config.toml
d_shared_expert = 64
router_score = "softmax"
attn_scale = 0.242
tie_embeddings = false
parallel_block = false
lr = 0.00796
weight_decay = 0.0
decay_shape = "linear"
final_lr_fraction = 0.05
Below are experts of layer 11 (counted from 0) of a mixture-of-experts language model. Rows are named gate (a neuron's input weights, with its number), up (a neuron's input weights, with its number) and show model dimensions 0-159. Each number is 200 + 20 x the weight over its row's rms, rounded and kept within 0 to 999.
Before each expert's rows: a language model's description of what the expert responds to; "mostly gets" lists some tokens that are sent to it at least half of the time. This comes from a sample of Wikipedia text that the model never trained on.

# expert 60
What it handles: Wiki markup and table cells. Section-heading equals signs, empty table cells with pipe bars, semicolons in game notes, and party or notes column headers in wiki tables.
mostly gets: "|  |", " |  |  |  |", "| Party", " |  |  |", "==C", " % |"
gate0,199,160,183,221,190,171,198,243,204,181,194,202,211,223,197,189,231,205,168,207,228,216,200,173,240,195,157,222,173,194,182,187,194,222,195,208,219,216,199,222,217,180,197,210,234,194,194,177,196,183,173,150,193,184,210,189,214,234,190,222,217,202,188,211,218,204,210,185,209,185,210,222,217,213,153,188,176,220,217,205,191,198,204,227,234,200,212,225,215,215,206,214,216,209,203,195,233,188,175,210,196,170,201,184,201,215,213,170,212,193,190,196,151,185,178,202,181,178,185,234,200,198,220,232,208,208,162,180,152,178,215,189,168,199,187,189,206,192,172,200,219,187,207,198,228,211,207,233,215,190,199,184,208,160,231,213,161,192,188,159
up0,166,210,183,239,190,184,189,206,192,198,167,192,193,229,195,173,197,198,168,244,165,207,204,182,202,195,217,180,207,171,203,170,172,210,211,199,192,192,198,210,178,193,175,197,211,224,240,211,184,195,206,241,189,221,179,218,201,201,201,194,176,226,208,211,180,225,226,214,204,213,187,207,187,201,233,175,249,178,194,211,197,169,178,242,162,239,197,213,187,172,185,208,205,165,231,186,179,210,218,183,162,217,184,231,222,220,213,210,178,229,197,216,219,182,199,190,200,206,194,176,215,156,178,206,184,186,202,163,231,216,200,222,213,191,197,221,207,199,173,177,175,208,193,187,196,213,202,211,188,168,168,197,156,205,226,228,208,201,200,210

# expert 46
What it handles: Sports abbreviations and ordinals. Capital-letter abbreviation pieces, ordinal suffixes and table numbers in sports text, e.g. FIVB, ACB, PBS, 16th, 2nd, Cup, FC.
mostly gets: "BC", " Cup", " FC", " Championship", " Racing", "FL"
gate1,176,194,184,200,200,186,203,205,193,201,147,192,214,204,181,228,199,227,231,200,222,213,220,213,220,185,207,177,215,197,227,215,217,182,180,239,209,206,183,193,221,208,225,227,198,188,185,186,212,215,164,221,185,191,189,202,209,199,199,193,194,207,234,233,198,196,203,195,200,173,197,187,169,201,213,218,142,187,160,234,196,176,176,185,220,173,202,226,191,188,235,187,197,170,186,210,217,232,201,214,214,217,196,177,227,199,179,217,217,231,216,173,200,202,208,199,170,211,168,240,160,206,196,208,207,217,181,181,213,231,225,224,207,238,212,227,197,219,222,171,187,165,192,158,185,184,194,186,196,222,230,194,169,180,173,164,212,205,201,216
up1,185,244,201,200,181,221,228,199,185,247,228,211,228,199,218,199,170,209,207,215,222,210,203,220,156,193,235,200,196,236,184,220,194,204,189,208,189,198,206,170,192,193,188,202,182,212,246,218,172,232,228,201,211,190,198,203,214,223,197,191,190,214,220,223,210,232,190,239,190,215,176,208,203,191,186,196,230,189,228,200,173,226,214,173,183,206,198,190,234,220,193,221,231,207,186,215,179,193,198,221,228,209,174,199,159,198,191,214,201,204,209,191,177,186,190,195,190,191,222,203,230,228,167,240,204,191,191,203,200,170,211,179,193,208,198,226,211,182,184,224,188,212,246,242,171,206,203,199,147,199,178,203,192,201,232,211,245,221,214,225

# expert 24
What it handles: Initial S, N, H letters. Lone S, N, H word-opening letters and prefixes like def, resp, prot, as in s-ection, s-overeignty, S-ep, N-amibia, H-ouston.
mostly gets: " s", " S", " n", " def", " resp", ": S"
gate0,220,176,230,234,204,171,193,171,190,232,213,203,168,177,195,203,222,180,211,200,200,207,184,198,201,202,187,195,187,183,198,201,182,226,207,201,259,208,192,200,203,185,199,176,205,208,207,189,179,235,211,226,172,216,195,151,236,212,206,199,200,210,191,198,231,212,211,215,183,248,210,182,195,227,201,208,141,209,220,198,168,196,210,191,220,203,178,166,190,174,195,187,179,211,172,232,214,209,235,192,180,222,205,212,194,223,225,223,207,226,203,178,218,207,191,178,161,178,192,182,220,235,183,195,172,168,237,209,215,184,201,201,194,171,253,169,194,219,181,206,170,203,187,205,168,223,185,200,193,208,183,213,181,181,184,213,218,192,184,201
up0,175,183,207,191,219,177,192,163,214,212,212,188,156,209,194,230,196,151,194,209,204,167,195,191,209,200,190,206,215,184,203,186,159,179,218,191,196,181,164,217,179,183,210,134,191,209,190,246,175,196,182,208,159,241,182,192,197,193,205,194,188,204,208,205,236,220,239,240,208,155,190,215,211,219,202,178,194,205,215,216,177,172,205,176,247,175,179,186,204,205,201,200,189,203,169,187,183,198,209,168,184,214,166,211,205,180,213,194,223,191,186,154,185,170,192,191,209,201,231,217,199,233,220,185,181,185,229,200,191,230,183,215,207,175,202,172,178,203,180,177,222,192,171,190,195,212,184,207,205,217,197,200,181,193,201,190,198,200,203,222

# expert 45
What it handles: Year digits and dates. Digits inside years after a leading 1 or 2, like 1'9'27 and 1'93'1, plus month names and "On"/"Born:" before dates.
mostly gets: "- Born: ", "On ", " On ", " on ", " me", " February "
gate0,239,191,190,181,217,183,207,181,208,199,199,192,210,189,166,194,205,237,149,196,194,236,188,209,184,169,218,196,229,229,185,171,238,245,204,199,174,206,152,179,226,198,191,213,194,200,198,183,197,177,199,215,216,198,213,206,174,197,174,228,197,207,172,182,195,198,212,186,197,209,211,199,159,195,175,225,187,209,186,163,220,192,185,189,176,220,200,193,181,193,187,217,241,197,212,186,181,161,220,225,196,185,236,184,203,213,197,222,236,198,263,199,187,186,203,194,186,201,214,180,201,185,204,205,196,188,154,211,211,201,201,175,226,214,193,219,184,206,196,203,195,184,167,208,170,155,227,201,210,206,182,179,188,237,193,194,177,169,203,225
up0,163,190,223,211,211,204,169,199,223,201,225,202,178,249,240,215,215,170,244,216,189,187,170,195,200,198,190,195,210,176,189,232,190,175,190,176,218,180,221,239,208,174,219,187,197,193,180,192,177,202,216,184,192,201,175,208,214,196,212,177,204,159,224,190,167,235,199,220,220,214,225,203,225,213,208,183,198,209,175,202,211,217,201,217,197,202,198,210,239,222,204,197,170,224,209,224,198,222,184,210,182,187,176,224,199,202,206,210,166,220,189,188,216,213,203,202,183,211,200,211,204,203,177,186,224,181,232,192,143,189,200,234,182,201,199,199,186,214,179,190,220,232,224,194,247,235,179,177,185,194,212,239,164,172,233,204,223,223,194,186

# expert 44
What it handles: Infobox and table fields. Labels and pieces in infoboxes, taxoboxes and tables, like Nationality:, Authority:, - Website:, the -ri- of triple or trial.
mostly gets: " tri", "- Genus", "Personal", "\\", " Date", "- Species"
gate0,220,171,226,226,196,206,187,182,194,237,202,195,229,185,213,174,178,211,195,165,208,245,193,210,179,186,168,217,247,174,187,202,221,173,213,230,190,187,218,200,203,197,225,193,160,196,215,161,202,193,215,186,208,222,178,149,185,192,179,235,203,213,203,174,173,189,240,170,182,206,195,167,192,182,201,195,207,215,186,214,176,230,219,219,236,204,209,201,248,201,179,209,208,180,210,236,182,196,217,195,242,208,214,191,219,216,215,212,207,184,168,220,217,210,193,207,200,177,205,176,214,229,217,185,203,186,229,209,233,193,201,204,230,213,218,215,212,218,190,220,194,193,206,238,231,188,231,193,244,195,189,209,190,197,185,187,221,207,196,214
up0,223,241,211,194,192,169,190,221,198,204,169,239,173,172,183,173,164,204,230,198,207,192,184,215,236,217,196,228,198,214,230,233,213,204,166,152,214,209,210,191,235,211,216,216,199,192,210,229,191,185,198,197,200,153,184,197,182,215,210,165,211,196,199,221,186,187,223,214,216,215,215,222,195,214,204,199,192,175,197,193,178,176,191,205,189,197,192,224,225,188,192,227,177,157,204,200,204,200,217,179,188,186,201,215,204,178,203,186,168,208,259,175,200,194,187,244,203,202,218,193,205,188,196,188,213,217,194,156,201,187,192,183,197,192,167,188,187,184,175,199,234,198,182,221,238,166,199,180,220,198,194,195,219,193,199,225,148,188,163,192

# expert 12
What it handles: Name-initial consonant pieces. Word-initial pieces of proper names, especially St, Br, Ar, Car, in tennis tables, place names and taxonomic species lists, e.g. St-ubbs, Br-ent, St. Laurence.
mostly gets: " Ar", " Br", " St", " Car", " St.", " Saint"
gate1,203,223,173,166,181,213,194,220,213,194,188,216,189,181,167,213,228,199,184,217,214,211,175,192,169,161,202,199,205,217,204,201,181,184,221,208,184,179,227,182,201,193,158,168,227,177,205,190,222,199,175,226,231,221,208,212,172,207,171,213,228,193,211,169,203,210,218,206,201,200,187,232,209,245,194,221,216,186,210,180,195,224,200,191,197,224,192,190,244,183,191,141,216,166,178,173,201,197,172,178,199,220,189,204,235,192,241,203,214,213,201,170,184,194,197,214,207,191,221,180,218,195,196,192,237,212,193,179,243,194,208,205,209,239,200,224,220,201,185,197,181,181,226,203,196,202,174,231,202,178,208,203,222,171,199,232,176,243,211,215
up1,201,200,198,207,186,187,228,208,191,221,216,201,248,196,179,215,218,199,220,216,163,164,214,195,202,203,196,204,241,176,192,226,220,193,224,229,186,192,189,143,202,159,215,178,230,176,181,186,188,193,186,193,202,203,211,177,197,208,219,197,184,201,220,213,204,208,212,219,220,169,201,191,208,246,174,220,207,195,155,201,227,189,196,197,222,193,243,220,153,206,224,190,188,184,242,203,235,197,199,197,184,196,206,156,214,178,199,186,185,184,208,195,218,164,208,214,209,233,193,182,142,222,197,191,207,202,174,174,228,224,201,166,198,204,191,210,211,202,201,225,175,207,205,189,194,233,244,193,168,197,203,207,186,196,198,179,201,171,206,193

# expert 5
What it handles: Copular and main verbs. Verbs after a subject, mostly was, is, were, are, be, plus verb stems taking -s or -ed such as appears, finds, tends.
mostly gets: " was", " found", " being", " it was", " design", " to be"
gate1,217,203,230,199,207,202,196,215,173,233,200,236,203,210,215,195,178,199,203,182,189,173,205,193,213,165,185,219,231,186,194,199,227,203,189,208,232,219,205,224,221,195,187,190,200,191,180,220,200,206,225,220,168,173,216,179,220,208,221,216,168,184,212,219,221,232,221,218,194,207,240,192,197,200,186,212,182,197,221,221,189,241,196,184,189,183,225,197,194,209,206,218,221,165,181,225,208,196,228,190,187,201,162,236,196,197,205,207,177,191,202,226,231,200,195,202,199,192,236,159,203,225,190,201,204,210,169,182,194,168,202,199,197,207,239,180,170,160,212,189,226,193,213,160,169,193,177,190,172,259,175,220,192,151,192,202,199,212,181,237
up1,188,203,181,209,180,208,180,213,221,168,181,180,196,194,207,220,214,180,189,242,229,193,239,186,189,218,244,179,166,243,224,207,154,205,215,216,203,205,166,221,208,227,225,203,209,180,213,204,191,201,206,186,191,215,212,196,196,196,221,186,198,218,194,204,175,143,219,192,194,197,185,212,214,149,195,178,206,217,167,211,220,178,201,221,211,236,229,212,216,201,195,180,201,207,178,207,215,178,178,196,183,163,227,223,172,182,190,196,231,216,206,207,175,224,221,201,199,229,195,196,207,176,172,189,156,227,233,197,214,200,177,197,178,208,180,219,170,222,213,207,217,208,224,176,196,227,170,192,166,202,200,231,200,201,211,170,204,202,203,230

# expert 21
What it handles: Plural endings, parentheses. Word-final plural suffixes such as -s, -ers, -ies, -ings, and closing parentheses ending list items and song or release titles.
mostly gets: " players", "ers", "s", ")", "ians", " services"
gate0,163,216,225,211,200,202,198,177,197,203,197,243,193,185,210,221,231,202,215,226,204,181,213,209,196,197,203,192,188,192,186,200,187,204,217,206,227,165,220,210,190,197,191,188,216,161,216,184,196,220,223,248,208,174,163,194,217,209,214,205,176,215,184,206,210,227,199,205,231,176,213,191,196,191,202,219,172,232,211,205,193,223,183,254,192,187,183,192,233,187,217,182,229,213,177,208,234,160,205,184,207,209,180,187,208,209,203,213,204,256,209,222,208,212,202,201,202,222,181,178,198,203,236,201,187,175,231,234,204,207,189,213,229,206,209,203,199,225,239,192,177,210,204,241,192,169,177,189,190,212,243,191,174,219,156,214,220,153,224,191
up0,205,186,236,205,192,197,208,195,189,209,193,178,206,198,195,176,175,205,188,197,218,199,198,184,192,198,236,243,208,188,225,203,228,191,233,207,221,184,198,243,189,198,209,220,250,203,234,176,179,201,206,239,219,173,212,197,237,218,205,191,199,168,169,178,182,219,193,174,183,209,219,188,201,220,238,201,225,223,181,190,200,222,223,188,194,184,185,240,171,221,218,189,231,207,209,208,193,201,168,227,211,217,200,221,196,155,190,190,206,236,220,212,168,183,222,186,182,203,204,170,210,212,162,207,185,227,227,209,188,200,211,197,204,147,187,222,197,207,160,195,203,173,200,208,179,201,176,242,192,172,203,209,183,230,179,215,222,183,223,197

# expert 33
What it handles: Table and heading markup. Table cell bars, section heading equals signs, list dashes, and hyphens joining compound names like North Rhine-Westphalia.
mostly gets: " ===", " |", "==See also==", "|---|---|---|---|", "|---|---|---|", "-"
gate1,181,193,200,235,197,199,198,229,184,200,220,209,206,190,192,186,222,176,178,158,206,200,210,177,198,200,218,202,204,201,184,205,195,187,217,205,157,221,242,188,204,218,227,193,223,165,191,189,223,198,186,212,200,190,180,191,210,225,202,193,193,206,189,182,215,186,197,216,207,201,185,230,149,193,153,223,201,244,226,234,205,143,208,205,166,232,168,192,201,160,196,185,179,210,213,201,208,221,200,182,214,162,228,185,204,192,200,217,177,200,200,213,177,207,178,206,212,205,222,208,195,196,197,161,213,199,200,216,187,225,193,202,163,160,211,147,207,219,193,229,179,172,186,179,194,171,181,221,190,173,220,229,201,184,233,237,188,185,216,206
up1,176,207,193,209,227,186,197,209,221,215,217,191,206,185,217,213,194,200,187,247,151,200,202,210,189,195,184,230,187,182,210,182,180,214,186,200,198,183,210,223,216,180,180,209,206,223,191,203,212,161,226,212,192,193,215,213,199,187,195,200,177,212,190,238,179,203,188,181,209,214,183,162,197,203,203,184,209,187,193,192,182,221,210,204,234,199,191,202,210,198,217,205,193,207,210,248,211,158,174,217,193,206,176,226,183,222,247,186,208,221,215,180,216,187,209,207,145,169,150,193,195,168,172,241,207,217,203,201,216,238,199,225,198,202,208,230,192,176,198,198,231,205,179,213,253,217,167,221,180,211,206,160,219,207,207,190,154,236,193,206

# expert 40
What it handles: Capital M/P and breaks. Paragraph breaks before headings, and word-initial M or P, either case, after colons, dashes or list bars, e.g. Promotion, Pelham.
mostly gets: " P", " M", " p", "- M", "- P", " | M"
gate1,239,231,238,209,174,197,202,174,202,208,192,218,209,184,191,193,227,157,213,209,164,183,182,217,187,229,224,181,173,222,220,197,178,210,238,178,217,198,183,177,233,206,199,193,172,188,183,193,186,208,211,195,195,229,175,176,220,212,223,241,186,212,202,212,219,193,189,201,221,207,218,214,184,168,205,174,199,219,218,120,184,188,183,214,184,207,222,191,201,197,184,201,174,193,225,171,196,214,237,190,226,222,175,225,223,226,208,206,201,180,206,225,213,213,212,201,206,194,222,193,196,207,203,195,254,203,224,183,222,187,212,209,212,191,221,204,191,187,210,181,151,194,207,239,160,220,215,198,200,190,215,186,226,190,198,233,205,183,199,202
up1,196,185,190,175,226,171,204,221,161,231,182,164,199,188,186,192,182,203,186,179,183,231,229,204,206,215,215,205,217,166,208,192,223,206,209,237,183,193,212,185,195,204,226,247,190,232,242,215,181,175,218,189,239,174,189,211,207,187,232,171,219,210,204,185,203,212,231,207,166,203,193,209,184,199,200,219,227,174,195,211,193,181,219,168,182,182,166,199,222,204,220,204,242,218,178,217,206,187,219,206,202,185,170,241,179,184,193,188,224,167,189,197,217,193,190,222,200,232,156,225,205,192,208,195,181,178,156,184,197,179,211,165,204,225,211,195,209,207,190,185,241,224,194,199,187,184,194,194,190,196,199,173,182,176,196,212,164,223,207,223

# expert 3
What it handles: Non-Latin script bytes. Raw byte pieces of non-Latin scripts: Chinese or Japanese characters in names, Cyrillic, Hebrew, Greek, Arabic, Thai, plus some infobox fields.
mostly gets: "- Location", "- Died", "q mi"
gate0,212,216,208,180,205,222,201,211,187,210,187,148,248,218,196,188,208,197,199,189,197,187,188,175,215,219,231,195,186,198,210,164,185,214,202,204,217,202,220,202,236,238,168,201,226,226,194,201,201,185,209,180,226,164,183,196,167,195,206,164,199,186,208,188,195,217,182,181,181,206,201,229,181,201,176,169,149,196,239,229,219,200,182,219,180,195,190,229,225,207,163,237,218,195,209,189,239,220,197,213,221,210,165,213,216,179,199,230,210,183,161,194,169,194,185,204,204,228,173,194,171,190,199,199,179,174,209,181,166,210,215,198,189,205,214,206,154,188,192,189,225,179,164,183,234,226,203,208,194,196,191,191,192,196,184,197,179,183,193,241
up0,238,197,225,189,232,203,226,206,185,174,200,238,170,163,198,207,192,212,194,220,186,210,195,193,200,216,182,240,226,193,175,204,223,184,217,190,194,215,199,213,186,196,233,217,169,162,180,204,187,198,243,198,212,210,213,200,218,228,157,205,210,217,206,216,215,176,188,208,203,203,216,202,220,217,221,204,207,225,177,179,213,183,213,205,223,187,199,198,222,211,194,167,206,201,216,204,159,184,188,200,215,200,222,184,189,244,193,177,208,228,196,191,222,223,203,217,212,184,231,235,224,204,183,202,236,214,210,188,249,205,200,242,160,197,163,211,215,186,196,191,182,176,223,218,168,174,182,245,250,194,202,179,194,189,208,198,216,230,217,197

# expert 36
What it handles: Separators between numbers. Punctuation between numbers in tables, dates, coordinates and lists: row-start bars, en dashes in year ranges, decimal points, semicolons.
mostly gets: " (age ", "−", " | W ", "#", " #", "| "
gate1,237,201,167,195,230,196,215,190,162,197,184,177,200,177,200,161,209,170,228,198,217,218,243,220,221,189,156,220,171,180,200,192,196,222,182,213,228,205,220,153,198,202,175,225,193,213,188,168,211,182,186,185,219,222,178,171,194,184,196,175,183,196,218,186,206,196,219,244,178,191,208,146,188,163,200,190,177,228,194,186,236,212,190,211,242,221,184,197,185,191,187,226,172,188,207,206,220,187,188,162,222,219,219,198,189,189,196,191,187,198,186,209,190,210,181,184,220,177,197,234,223,221,198,190,187,217,215,210,176,184,209,195,193,201,180,191,190,197,189,213,222,222,197,215,188,249,185,205,217,208,175,211,151,227,217,179,206,206,209,189
up1,199,186,201,207,224,200,237,205,163,178,203,201,166,213,226,194,196,200,193,202,228,171,231,220,207,188,210,201,199,174,174,216,212,223,196,200,174,164,194,192,202,200,200,214,223,208,181,192,225,207,175,203,198,218,206,181,196,201,173,227,194,204,209,213,212,199,213,199,195,188,198,174,193,164,188,210,159,248,199,157,227,224,181,178,198,203,199,236,176,211,220,203,178,214,191,178,203,220,248,167,217,193,211,210,211,177,225,178,180,206,183,193,185,204,215,200,211,251,177,197,184,199,201,197,198,197,199,198,210,191,197,167,185,188,180,188,158,184,226,204,211,247,140,187,233,210,192,190,230,178,145,183,183,232,215,188,192,182,224,180

# expert 14
What it handles: Pronouns and adverb endings. Subject pronouns and auxiliaries after a clause start (he, they, who, has, also), plus adverb endings like previous-ly, common-ly.
mostly gets: " they", ", he", ", who", "ially", " They", " he"
gate1,220,201,196,165,176,195,206,205,191,212,188,177,175,235,194,188,221,181,201,225,184,183,203,196,208,185,192,207,164,174,184,169,209,254,224,187,172,209,195,190,197,180,214,206,218,183,200,227,221,219,168,232,159,213,213,206,178,168,196,221,199,191,179,206,234,177,170,196,218,204,220,178,186,201,215,210,176,199,225,199,209,214,208,186,174,211,202,240,184,177,205,215,199,180,215,201,219,195,195,204,232,199,198,181,188,200,208,212,189,118,195,216,206,196,200,179,235,208,216,179,190,171,199,195,173,165,176,172,217,190,210,208,208,195,220,198,173,222,221,163,245,224,189,194,224,210,220,192,199,232,189,187,164,204,189,202,213,217,205,242
up1,218,186,189,214,234,199,209,193,168,213,197,161,168,210,200,209,200,166,231,197,202,210,196,205,215,219,196,213,254,180,161,194,214,241,221,197,181,193,236,238,212,180,233,239,213,212,162,200,181,171,214,201,175,208,187,171,199,237,185,195,255,174,204,199,173,195,178,218,185,173,199,197,234,212,194,199,175,220,186,177,198,201,249,189,180,198,185,195,186,204,218,195,195,185,220,185,190,190,192,144,206,215,179,199,166,207,182,217,220,177,195,213,215,187,193,213,202,216,181,207,158,203,185,195,215,239,200,184,219,200,194,187,202,211,187,188,194,184,205,166,227,182,192,188,184,205,201,203,193,234,232,180,200,190,231,188,192,217,211,182